From a checkpoint of a small mixture-of-experts model trained on Wikipedia.
Size: 8 layers, 2.19M parameters.
Experts: 16 experts in each of 4 layers, 64 clamped SwiGLU neurons an expert, 2 picks a token, a softmax router.
Below are experts of layer 3 (counted from 0) of a mixture-of-experts language model. Rows are named router (the router's row for the expert), gate (a neuron's input weights, with its number), up (a neuron's input weights, with its number) and show model dimensions 0-95. Each number is 128 + 32 x the weight over its row's rms, rounded and kept within 0 to 255. Numbers have three digits each.
After each expert's rows: "mostly gets" lists some tokens that are sent to it at least half of the time; "comes after" lists some tokens at least twice as common just before its tokens as in all text. This comes from a sample of Wikipedia text that the model never trained on. Tokens count by the router's weight.

# expert 14
router:121133178143117157128120154130196126108191174121138169149129101097131108077110186136180159097179121086114160115123071087122113060087102127153176119139193155125117103132150129099183109103120138125044083108094186127139113099139106035160132109108131103088126159113146129101110130082131091152
gate0:134148164137111123092112138193097067127168118045100169133113155113134123098035094133181162072118195080136155117160168179099133124144105244125126149159162134139139146123141134118154145121088101117132098163166114152123139098157163115107143137148160137116110132147176140156080177099113143106
up0:106098122097193082110080128116127151112066110140128095125121119183139142133196170149108176141160083111086132125123147109139139151098124102109138093103113127165099099157056168111132121120080138186156110082202122213205114144117100171146114173102139129112113128136130090158160105149115090194
gate1:141059156091183194099076146101162148172128141108127190061109171101092144152113173188148119153199098091111082139183138116103158083137119102093139149150086144134121131124129111095151185169133131151100105167141163135106140176160100099139103123120158135147095102145120160102142039100121124098
up1:079194149098121124157108113141098137157133127155109116167123126087116152151135148112152120106168088101084063175093141125152124139141120136174193113081151073144079182120138128116104096119123110156173140188117188144088181140116213171094181105142108106103066124082106124128189154091130162143
gate2:104114156136142142130144122163168071130136097106119128101181152138183092110085196176201111120177115158154164073156082137135124163197131140076121147175088158169080131110091141150129113146105080193124115192120169129139159111159101134088068109116140138191129162135150144161157116121159099103
up2:146097105072159147064137151146151125098150107143097117131078130105111175137061101108098208136108088113184167098106144130083111150132082056116176091130129178119091127106140154180140104125130204082136161095131133120131107154135123104180097122198113086100141136185120104114080092139149089132
gate3:151153123084148159146093119110144139137138141077101182097150143119149133116148094147159189183110134131124167129183114145032143080086140163124164160134122211103106100136134088142125195084093100108165146188126198146141163108149117127132101098213118161165102154117134094138106119120160160154
up3:175140200152109127143080062136068109171167111159129120105181126157118058193120108086125130108162105122114164151112145141103140115135097156149159103099096079163114156138146130106113128179143124159132137148168144102132153146063148188117193194097158090132094100182144122154130169085091173111
gate4:144093097096121093113128144173112114120107168116086140092187109131054121059159102143164230124097140142142095123131134123157136064137109146151139081103137133181133133112102092118155163146141142075144149126165121148132135074107144061158085174122124083125168195123196119088130154084092145138
up4:093170155124078188094146135126098144146121121196171100073121095096145218102167118151112170118131145112158144134120156149143124166121160117127167152162114108111098147162165069104096148156107082116125094139160138123082182132127187157190077132126181111127168091150066123123125135191178099152
gate5:121169196085074138098061154171148098135168171099128150094098182104084131136084123116172085145141160182118145154079159103124160126118093162087193097096106128086096095097123165098124111098142136123148115126203106154098140133144090178171075132158091162108133176140104106133183115123122111167
up5:121092103113180147105122151161116149142083133143141137073099098135185084098184072127132120125149084128142089102150129112127117103095112113223080124157115109135101097129141059140149142122112171094186149120150213174132151111132090093078160112109154165158106130094147183135081156069111145076
mostly gets: "ian", "ov", "tt", "ina", "ol", "od"
comes after: "\n", "d", "lo", "la", " Ro", "ro"

# expert 4
router:063124169143151120039089083124198102105142148099162111085116114176069160127150131142124111102108185140193175116153154127167180132172143117096142107083133110098139144153158176147149163111117187111105133170097198129137145099102107147089146142113123144164103117168132157135088122161118152203
gate0:105080125114051109169145128113166126081141177115095130102182093110160131164032158096136138116137163157094107142150126121106077071172111154089153144125191114127124172147158194151111139175136136102104143190108121097087136120095107116137135139124153125117057141109101145208137125151132190105
up0:092122148123105087097091134148123090133100125128155123157079157133123133217165069123157082095144099095143155099171085079139139122119135119101107125136097118129116048234114081079110072118117122129053109112083102175156138124111190117104136127103096126134103140124147137059152104115125076125
gate1:122086121083079121093135086197114170090073187134103119151158123164092094134104167123101180064140088136168208095150117144071101136136128163185128130176074141144162094139146137130118123150177114156144139188096167112169125089129134144186116122151075118117097141130126143145097101089101179112
up1:136144135183161153125094136139152111123065113136170090164106109090120119124167147174096168104181131148068095116170106158142136160131165118107061077105141198106147163174128170124143145107138115136056168140140169092085149128133146142188107135160177074103180142190112076129101144159092140096
gate2:111094158140144129124119118112145191109071138143117149155125136203129106121192158105127095171148148117141120088122132110161134069106095146184139110134155074187111177210125112135113077177167075124126168074114184143164139051124128130108155155139147083089119139127095086177123137154160156083
up2:128140095113142153054131153157167117187116107186118153111139112118093171129138138154079166174081117133185139147161136103098095166141157144121085104151089164093086074111076193129166129161083120146147125184132169114066105148157071128135159164039118173121109129116157157133141177130126111151
gate3:060075126050172133138126045110123149138135105137150103111124127120169171078138080134121187137156149108152127125135099047091133146076086120114170181149141092130124113139119143092110121129165142142110129124088126163155189070131097171125074075108127092127131155172126115061144088156131172094
up3:159162139153055105104117173167124121135136163138099097107184080080114113155139130137082079099099113140115082133154122168138091167156165145022066107107094179123124091153116139104107159112131081134058111136148110102158129122120163118206123142128082085170143134150175136104151184126132114151
gate4:149062137104116164104107086132120102161107164156144179118151139150090084145124075111145123142148140144114135149202115081184127057074140130126144102147104059192148114105104152126127138085165160121076159141140184115148115071129137125126148085059142135082119153082110211154146095107118091139
up4:133098163130158184138148106083147130201175116112102130108147113121171149113146143119105145152087196121098098094091117099108132135094094170084158128179119095104141118081095028088154153111139146143141091123115124148130140140185129132152112152122164160065150067075110184118086070139178160098
gate5:057099128108129164081115121121110099107084138112126087123162123039136095118164115127097155142124112074111151102210116103157147150167075132089097130168126183084135237143119133092155158102181143137088115159122090152159115099104160093115124128106119140078156132160081163090132138114126146176
up5:138081125129153124128133131131083190055118140081140156152142140099115148137132106153074077063101085123066082132095177099125096127117156109098160099146179093120106082143212103164111064133093083171180087118153120112133104113126122155123096104125086115133100141055103110154131179140082120149
mostly gets: " to", " for", " from", " of", " with", " at"
comes after: "s", "ed", ",", "ing", "ly", " was"

# expert 10
router:142173170148113126076193142171077142129170166150122173151136174107156103171137121156157098130138074144154086139130194135142128144107120056121089085169129166183116131106111072124086134162129096147125170118142140093116181144150126196149101153140189168123152105105169093146114152161182156072
gate0:118162132173110164105118090169090125074104098162111212141139192074157092138125024168155141152104143139154123093161137158076168137130075154154130138175152104104114093102081104125133138097108131173068112139163127109131116136115120142185157134129122138131142142102146139210147117153103185175
up0:110119151072101101096153128079147113111161115121114051175100133153172131129168132219113149156113101128107127075173135136187150132183073152126101147129126077148172099148134055136147113084120170109158132120144158130098114156161163117099121106125127104090100158065187055086101133132161123098
gate1:094135139187108146124168125158128110056141133110111106069133156112164166178124078158175145195116180141120140204090123093124121138071128199088102196132149075114152141113087109097097096169106154137126130150088142152170093137135107098107156139121156048132113144129177124101088148116148085140
up1:137070148153143159146151168160207163098129131143187156162135157167166101104159101124109053121123133107100076100164122088112119163153134145092100133084169130105118123151159090197129129185178093133101150133123105103112109135101112148137141192132180137131134077164139106196151062137132200121
gate2:126164064161088178078071133093147114129105080167146141110104141135145053122076092199155112099151075131115150098126087098166134148136118143113135058103111152160142140129161113153149154088183110150110160064137138144101170115154151121103085125182150122132178111111125158185084133099186145089
up2:103104148101109178114095106214195082180149144132123131128124145067125108124120138119118143126081101161130119126066136132137124117098081080112161162118106174094145138171128082068157140104112142119084146162063142115163052062129143112098153144171176136154143158097100116126184073142089095144
gate3:078140105134080140109104123109089160155094097136105107109070193079156077143111100119081186165100124134137084105108102110126148140151115139098119125106131139173091149154145079176145117181151099170193153188170078143126140102161155122109040195095148142118144174119105158107146150106122184148
up3:058065116103186090136154120160147109160137138118160134158094103133092125118144176078096170069083118145146148144193154106146184146064148176132104140149128123114135055113079122150111128127135110141136106097165117069177135158119130104132122095074150130131054144170138110119160194163117072104
gate4:112089174079140180112120192147132115137148162161115098181124091101140112099105062114134160149150146172153133192159175170100143142145126119147152181133076072165151136043101128134218144165138118080119177109104148111164151118137124073120133133099127156085092130128112151129083188107110153130
up4:098176101156184153168165100077105105152093160161106168121118093118138119092131133136091149064124112085121181124168086077177155085148151155072129138128153182074109092164122077096125146084151086128099101167117152049115100148116112137185131126151171124143130106103151161129120179174165088151
gate5:094141136099107121098105151130089118110168140117117128098099129126138134091113111139207143167056072184135136158138100150065167161071155116137125166134157122157078072173107083135115176137155092152152077140195088091090090113100159113098069087161103106133107162117098128145115157085115064146
up5:168088129140088070120135161115136175143158163163136156065098134129146138158155133148133127158132151094105149172082119054146161118090129111109134091122132143132112096098127115120057079116177110056114110104097142122141113141131058084139202108118167180146170152165140099137076095049146168102
mostly gets: " Ke", " Li", " New", " Lu", " Nor", " Su"
comes after: " ", " the", " |", ",", "-", ":"

# expert 15
router:084144081101116114155086093134208130116185139141141138043117195146131169110112163138083179143173186201142150128143143215111157127149113158165154098162133102122117132135162069082130165126145141098104105145081150105088121118131091133101119110150138182151153083155158131087138097129138156147
gate0:104094184116094177154161130117095135146128100145102079133118164175123096136161163113148117159161233123108146159082088103162094137158117140115123172128133111094141178155126187137096091089121135090111123124104102191143106043153171138141091117128132092108152153095208158069132087130144159107
up0:146085100107143111124109122128132113154110177118145140158097088055086189137097112105086152153147124111071136075141154150112155143107134099121141071123124192127108124146148171154075089122161104162159119180134151100127146159113109096116103162119150061175195124144031185126103084133148167078
gate1:154128132122112191131111143084132085123077099055146177100110104126152157177126127144124139099127139170073057168149160144137187147124114144157153179093083123100114163163070181120116099174127134102137147145126081163125080097104185142157040144168098127103153119101112124083107117180110107162
up1:163126149139173123118143206101109124102143113129086077140137065118150161100093142111117146091117143130204174093120130156138074073086079159158150106176159069154085154097176100117164060153130059166092130116148132090123164117113098147089087134092162114168133100133136091109107127098112160080
gate2:107143108067160116189116189097139137143101109095136116092201159092105135134168113116126149153126110170097155093123066142123112117164102156135133127163093184115090182205119103104110125108147082136157183124023094135162117127138138118144137124141129164084087135128067163145149140126183069135
up2:111183119154081101081143136113148081146165093116155110186090100130114117149156115144074075152154137122130121094111102165226147136128135168125191135080119139109099121194138125084137114119144189115137096177084146155223140147101087140085117118143148077093142137143130136125135168108074129183
gate3:122096113119103116106158165128140175159099095086121167145086131165111107131144110093114080101140131161112047189050118122062128137092121147104121155136086129152160096125114063092136071180136143081142166126193083205129181120160125147109108164114145123093130140129142063114165113166122162153
up3:114195164120107126157157113145086090098137148142120114111131123039150116126091161099178178086128158082100158093165151234210123113119125122100130153099141186157146114165188157126184129163109151168141104131143123176134142098098124120103093112127150096168157173116110120077122101101143117163
gate4:109115136125186132156143099123119072131089147138045155148121132080094134083074143101093162088149074100124120140180134133043115144211180139130121143211114166100151087151114130118123127094148075121166117178101150095141130107104151159090155119097100155134095184152108113099118127108085109167
up4:133179127128106154108109131168144150115102067118126171094128086116089131088214096116141164119088075123104128121115064179147090165142064092158124177137097174117122175192218105099122127148169108171128148106122074141136098164100114106165134116146117109162101111070148127078114102122152096114
gate5:117132168127150120099099166131096107132185127124087145113122095068141128073139139127187155160099138171175135122112123131124139141104144116095102108058094135149166171082086108085110149151107120134101112103144114136125082042153102137158121110062112123099100132142161000155123128099063101111
up5:058109145142115089133149133110108159150076144132116141150155138162117062140097131136130172140068078120108135124159169176117140112120167121122171149205192110113094124144150085160160128122181140047107134146063082132146159186115197122131190122163102077144100134143090100102090151153100121125
mostly gets: " ", "=", " con", " in", " ma", " di"
comes after: "\n", " |", " the", " and", " a", " to"

# expert 9
router:142177082119110098101050181120146102139118109137143143189126084127119124143167166149137140078048119138124166132154116201085046127135144063137122099094084137177169117133142112086112162127140118151133171133120069122096151142087130154125124130166094117126178115121082139180139105141141167052
gate0:172154156132136109033136096109108118102159126193149096125051168115133195138108053166106170127150136140107185204103128170128122074116112100136133131131145137160159055123125139088154111147106089160173101110112166157137103150096184158115115155084139137124173098150150109098103161103114153133
up0:102103116117133143094132152164150102156073109107121110195155157108078103120100176125163100136103133133134171062086143156066078157139122110126156135158112124102080157141128159133169173167171159085154154053122140139132110128099112165127170140175095122116091133128141163202136188180163123044
gate1:096106127152100111132121143109098151157073110106133093202136070132088088174098199095199147118135112136108087193176119124126116110090087112133111077066155101161188138133134174105112099181120127125177087103133172158129109132155136129125165120149141150088190168106161076094097100153100105131
up1:132090157106156105104108086118159187150155119179119094120074129058170133069120124111179167151115107118157100076138183130115115152105155143134126108124144138061072146075115098154166088096126138116117126177064073112104151120094109156120149119047182142111124073125089165093135112091179116131
gate2:187123122163123131112119105119158123154141149134119101150083095136094086123151146160122190149193118167141107093064111151116136164153119092133133052120094112172091065160151119164062063133187124115170160115091127122102145103150124170134113178124121119099159121114091126234116069108110137099
up2:078092044117098137098106175114140103137119109103161122113138089191130147137065118110116086105112124111101112156141103124157145082073154156176143116117165175124148143159129195148162157143112126123051071174158133116125134129194129119200123170133102096131191126114067104105128136094129063126
gate3:091132124070098141089078171081065103126129149106096165164130112147128112113080098096104140131170176171101102127121145053118163080137073154162121151099177115151151128161144137178177134098135123161143122189166085139175122106162175135176111160157121170067172132118070131106144131164135118078
up3:144113082157109164149162121152118147183151140129143101097091118142148067155128131115106218118105155105108082111070165156168094164085057079123137154140102102116177146123126160153116074186058106049110173126065138146116149155079120103118107126112116127114154156132113173174158108122117167144
gate4:133098135139070182073090109164133082139154128158126116077165118157175057128126106132169169106137119175169086067059082094147091200141150163147122117127149184143133075152143093117127094054129128104121138125099105067119137084095102107128151157147143123119139135127095107117095208126149115140
up4:127154088097166159167146134101154168122123093184105157116157112141176084138097175204144114109152140051149135125136094092085135163135104108123111120143107050141130087166155071121127128172139092127153086142130077076103076152127110143129095101099135149137063115124080066096139193150100143170
gate5:174190111127158142137103153164153150144176146140098061175165105072096119132135195125167112120132160106117129199156061139096131157137106132152105125077089148214132138184138182131090111100182147131138080109148101155133143167073103136109119110118107111120138114072121087141166095168114167166
up5:181068140151103097118122155130126129166111114135092163073131084149147137186156095131155203122110139193139136060120186123116173126142113134120173114129151091114097129134069063195127149186110150118149171133163094131098082161116135200147116192101164148138125163166093161112110164128130158130
mostly gets: " the", "The", " his", " their", " its", " her"
comes after: " of", " in", " to", ",", " on", " and"

# expert 7
router:091131135119098115125172103145099140146127125117032149102151111114063158174121072132121162134166085075101093146115128144136161150075084089100102136156090122131159162154092123187190092185100117181130109136128147150147182133120149116163140164081128144074143141088099148129113162036115088110
gate0:128181119151121182068128138111133077090124125114154113125112131164075159186099108161103106149164127061159163125135123151068087095130065126135131095189103133077108133157117073091094151154096106122117115182112172171141125092150083094077147154115185126101187122107157152165150139149062096118
up0:121117111115059120089151142129114107156132203144120129136136113087158113127102111147163127117124131154105140120191141104129151160138217153105104107072154080145186055119139126151124107148132105197169085102140082156146128106156195143120107207139125124101151114137126123102145082140138059214
gate1:188175151126109178182127100132136206118211122168062146122152129152124137071105092144132136120128116121149103107155119165131090124141064136115107171110163078134142165131142110151074092133167152136143086098109120137145145143121129121195041116110159146091102150128162138150100119212069141127
up1:086127154109151185111132104176161054136103164092065132162131153155143130157106155140076110070111143115108151141120108171116079168109165081141128105136077100099113110111170132037126148144113077130116103166168101170157114125115135138146131151096106108115192104118182167114162162049078150124
gate2:102153151095084156122185123101113139109165123131132105119152126175137142143088117118151113105162108118090137125074112134182099113165133184184158080202111133134169103104067106193145134192181146159178091164150123175173131133150170186096117154112112117137090157179081137161150116068149115092
up2:131100108143088188162088165128129122081143126160097177090142108106095083131109195142127110199130135101134139108130128122163068127172091117133160090169157179122144126137154213152134210184135166085103119137141160184134092074154123095094108120186140088158128125113145128104164103138088165106
gate3:126111073103153070137133166166093161118161161100067160109094124141097072160129098154180158137172136140056095106127172148153101127165108127121117171155183160159158103122134081157108116151140114083115140100074088161085171127097124113101137211115176141136153164111095072130134145179148182139
up3:111159137164110170166116111168109060095206156123093112155086138101127120123136103106074130116082202139158143082124105093094140160130116211127147092133115129121154105169142122159122135143096077148166117183199137081147135162143113124145114159162052148141117109174179130111135151095088127065
gate4:184100182109040097075138135189119130072126060115120179136154142135081150145122099095065083124193112112123121157187136172149084181100124122180093095106107086131140115140085146134130125137188139124154129144115190132171123152124121123141148167086098143104147133118161162167143171139175140125
up4:114136167128140149064129123110098146146097114152129093133160128206138197142151136117142107125125190154135158102101156097143123079108116115153131157153195122196098069110117104115105134092147147137195176049152114103102129153137083089125054115164113118134065104155103178138101134161195113122
gate5:181113159119085147113132137139126160229166137128105181071123101170142101109119182157155140190148152087115119133119116144176179143132107092149184127135153162110167119152113086127141071084171139102137102070114114156194159086139119129159085156171106112138128139147161130053146174103085134155
up5:098114195154157095139156160128186125122189143171119098109110139080146167109090053143123181124076111105095154169149098135183123149157140093114116157161068142112105118070136080122124133135204076116086188116120129120151143195081146127148185154124151154143149124132113154138065148118134101093
mostly gets: "re", "93", "90", "lic", "35", "91"
comes after: " the", " 19", " a", " The", " h", " A"

# expert 6
router:123117076127123130103131094092079124212059090138154157091086134108139135155130236160163137136167124173113117122113106154074074159168130097100108150113058135148125137146112174091164189150141125171116094136130107126166089090129120125057145102147116093151122127123095165147062122132126116095
gate0:092082089068155139116149113096137088156144084166100167151111142143154136075120180078150150102169117090101154161176136155106093119169152143159171129155103123142140084077112115110169171141195080140171135126162152102135071103150106142079122105126132040157104145080168137104165128119136114056
up0:191142160151224169108116146108111140094094067121126135172125152099115114166143097124174142181083166102090140091151144164149181125227154131164110131099133166121069102126144129128127148121117160114116106092094124163164157120142138153141142168135183143118127099153063097190084106166157100135
gate1:104129159131126184123163171097092139170132131077103079096096182121109146158114094076149089152176189147092161193155145180096163139090145139094130112146100079114100159073115104107104122177165101102170141118064156138186099175147106141112116180130106112136117152105151161064100118151163107094
up1:140128110147144110075097075215099064095168081137086116111104089107129083168116114147152104070129139116159127125174094152104109074121112145127112175125136152161120156139117124135104140106126085140128133148153043170105157067102149090105147120076167118137189127156171171144123176208135151146
gate2:066139107131083166143145102136084119139079125130140219136105118084085144149107119137125149092170162127164131099122091126169168093154060081198089151092070097157138169145085109182107077128150110135117082101130111165139102160135116129127092145146123067124141138127118167145074060156180119133
up2:152120132114149142120096167152121109137153143156125123114196155131174151054161182123107084177101133125106107179133147069131135139123163142144140126180128202105012138178118117096197166151083117076110129105085137182162132137072133151146148116146151096132128172117156075139136162121124106139
gate3:104155134108164181089084098146133154152118125118137155123142172104144145217160101169089106156104094202117152113172116112110166102114146092161154124171147178101149109210101093143167166123116118124100096140142099085110081111112166110087072145155118133115149110074134115152089122202195123165
up3:156181153111162105127117107152129121057107164171072131134126095144119096080111131134162155057096148160118124179104133108167174052101124149143128095184119149180170115117138077160116153138147100175172184087150143133193100170105131122149105161190116135110135101197088143161119097128106093117
gate4:155115090054144175173146123135135125134097147098065105105157101158144141128153079149117124060171086110061158151086079157133153112171086131123153129089077072139098077144140137103094158166177124154212128098170125165163160136102162119109124133160119113109160188162148171132157169125136113104
up4:182107138153175106175121112155074161126174139130109077165133088139151136072119150090192181193098156149110108144147152080176118161133101156149133064108119166099116090118058124097143158082151106144127145143128098109116098181061102122112158127144109159085125107101081118084119136108111076068
gate5:156171102118107161131130144146053130143084141117121125022079139119091189066116132150184133137160102178132134125130103130075083092104100138099126101152131157152086065140141155107162152067159102131111109176121102124142105135192133132130118132146140127101105183127100080150129171105062081087
up5:133082177129100065100126100183144087181096091185131133127122140111151115113114152085075111164090148064136083147176151083078151161201146129205151111137145100132173161126093164094129109129156173120100126147126147104136176100144145122091133112120129185088165145118112082114156129150083092072
mostly gets: "ci", "ical", " 0", "tri", " 25", " 24"
comes after: " |", "|", "-", ";", ":", "it"

# expert 13
router:168169116154127166118149075132099137158073152139082075232140131136151153123128114110119177140091077075127133130134159119072107134119130152129152123143080113131129134086161082129072099124125132152122080102149120162073152160121118162128130157091077143141072206122160131107189077202122128128
gate0:135158070109112150103141060116205058115142070163137135087156184155145100214088114157136096136152110100097134100088121181099108159170120103117146137133129120139146109160094137196127147103188112139198126135178105126116120113139132141134163125081173117153139137130114116170169068113087124175
up0:100135130145099103082173160174107136159132138150049134121027085119137148137166195168153168105143161128145060068078144136140114122152155154105131158166120074105177166151162110107117136130182083113115139129129126149149058146168153116119093109141128159137127131118168136066088140183126151165
gate1:084145136092125139164157073119133124079104131134085093129217090129157100114112163118168128073151075141107107200117064142107189134159081186110121166161176148157115130065106127143091160157141051121172120148135133116143101170138155091128124194091083154095119125109145140114138129153158138155
up1:154103114138107147157104111144181099133156125215187095140144091103120186152113130120132130144098074118150095128145153108119048142122105108076147116153117119127086129163166092184199137109114106126079087178158125109095098140125152151100108096116095117118173123125207152134173199056106119107
gate2:147139104152151197120104138134130154144079099172123091149079064139188101135097064142166102130161174042136162150125081149157087137122123155076154130152086171127140117116095083140122155100171161104181132152162129154105091114117181170121141096124106146169074133120104162084182171103143152100
up2:125113115144109115141109113136133144167172126036073118107124087120108116142109169145167135195135172160118172160203131154193090134119135121195165126135136146160100121134140137148091172134141154149062064138120127136090164074071108055126086117104113123137093139132151158130086101051137099128
gate3:120107108159160194111131133133039146052086139126116166134168139132130114176117103097155102203168134155043136107100131142137153146105112108197160126114106211172091157145091109138120156127170126083130061143110178145154118100087147096149154152123093125119126135118131101132131153154164081092
up3:170165081147153104153073086177115155145178106107149074095100163168156113128193156102096128129125080162204129116112118100126172087145106103117094090171093147122140068154101100171211104105156120185113071164162091086178130128141136151107087140116098140102127107111147152134132164101092140143
gate4:149112096177097175091137127122118102182113144104129171137103112129106115124133125064176082144103143158095129140126108137149162116126119123210104168143075125192092142148118140156118149090152100112059100117082141141144075075146114033121070186107139140122103084070135100146158136090100145183
up4:135103128085118096140137146072134119115153034105137123091146141149149124162132134165114202121110128116130168123072109065109147164183122174117136101183069100092172151095132057132126155125158150135121148154113144099100173211165142136163121115134136077114167134137101071111109141199140116079
gate5:106103136169084171120043168182049083118118106128093118147081150130173128152085186123136152193150157144121140137109057131132142160165089126125141079097163192163128142128164064121110108106139109148124113184174138157072082152137157079133102125100133122139124172142116141124181137143159155133
up5:164170158083176089158113117072215099148127089094122150112192142135110128165190129063133102193155126077125118070123159161158130147107152107189146096127131075116155128124157140146185099138120155142072113158124120148116137105093125123073151115145129117112095134118155067150124082123162105060
mostly gets: "After", " However", "cc", "á", "Re", "oc"
comes after: ".", " (", " ", "-", " F", " G"

# expert 0
router:119096155122120101136087137126086086120089089127149095093159085095175102142115138123144109109127214072076167103142082110130118106113121174131144084139145084085072121111126092151068108051106154095164179118163068143149109149148090123153126139162175072142124105176164076142164156168136110099
gate0:108129130135182114107137110132121071144177091106182112171098107127163106138053175181148164146092123129157132060132083127075154138186109100110098129152126184112117155174077124194097145084147156133144128186149109161153113133167124183135122172103211153121083104112131142122114143164107101166
up0:135130144165120152103091132125111177126147162146015078158119172121145100101093119153169167127166136110107071147147182140110034106085146167117122174131154128138131111080177094115121142152106154054095138104132092157128166122124137116139141145141120110146186131147101145157128081083132178199
gate1:161133144132124161080088148098090080112121090117128103121143136169157078126115105075117192114101150164155155209161121107134157180101092134126147108096099143165107148137166128138128135146125176148176096172167085144074112101152209124059102118149075099103086120131151133095092101161130049150
up1:150156144092125160134069102091092160144177123069143139161078102162084091157160190157145092103176143117097112203113112074098085087128161143196168116151106160201154126144118129148166105145179131111081145145132142107150113113111097120100104155148137083122138089157075066146146103164099153118
gate2:066172112129156147174166180076101107124055099196155063113132122166137083087123097160123086086108148155150177215168119123113122163115145102121145137123080151138112064151155136157125092134082115132158140185120085174137116095162094121130124133143075145106131185155114118101152085113153129125
up2:191088159179065111105071137149145122108197167090110179140158179143129109153150098081111141108091097144132093117179143133092106144128092120136155054107163100128107171179126135156109082066149116140102095149128175094175164103196076106079151115109144103116153110116099107146152166100098134132
gate3:126141129079151201116146157168086106152159167114120118090130190092099154086139165093087152172180122187109165155113133128125139143110154168184103122106075129155111167100182091187130162160109074123137125168105185099123137079123139084155086146081126111080179144134128076096168105125089118142
up3:163094153154086103154132089159129101201056127116102107211166176145137117135160196136111164119076134080165092119141159135121160171118092102138149098101095115074108096158072123148135122167114150124136092114104114139153120156114084110101125154125111110154102116209159120100102141159061138059
gate4:158141112093159113113157144135087175134134116080056159142097175104099165140122138139178138190160116118127108214145075097147120079100130093154191102149107144130108088111124150172113134111156069085152152162135116105156134149146053069181117126174152062147141114126136160092150161116123071125
up4:163071108102111187115165060174187081119143151075150089180108123139138129082153102136118128087137156097171149128125121090141051133096132099182132155126110153100131070114154073088140154120154133132075130113154173148104084155121166135093090113118028093117133106127125117125100166144138148080
gate5:090104160087124168070103173140115105120152118138151121079092123102148078117107164189139133104133109090109152218162085090103131100110120131115058152154133151072078191078128080081116089120163194127081149136127118122149110162115064159134141172102161098085161150160124105135163103112129116119
up5:199148090145141112087166119204171115153133135116122108168162145113130107134077069076135138176168142114101105095091170105146130141131093142126097126110134094166138109084102088110159110100116113085166167078134072155129148115125207110107148128126145195161167122087092079105136146124051105074
mostly gets: "\n", ").", "°", "″", ".", "!"
comes after: "\n", " |", ".", ")", "n", "=="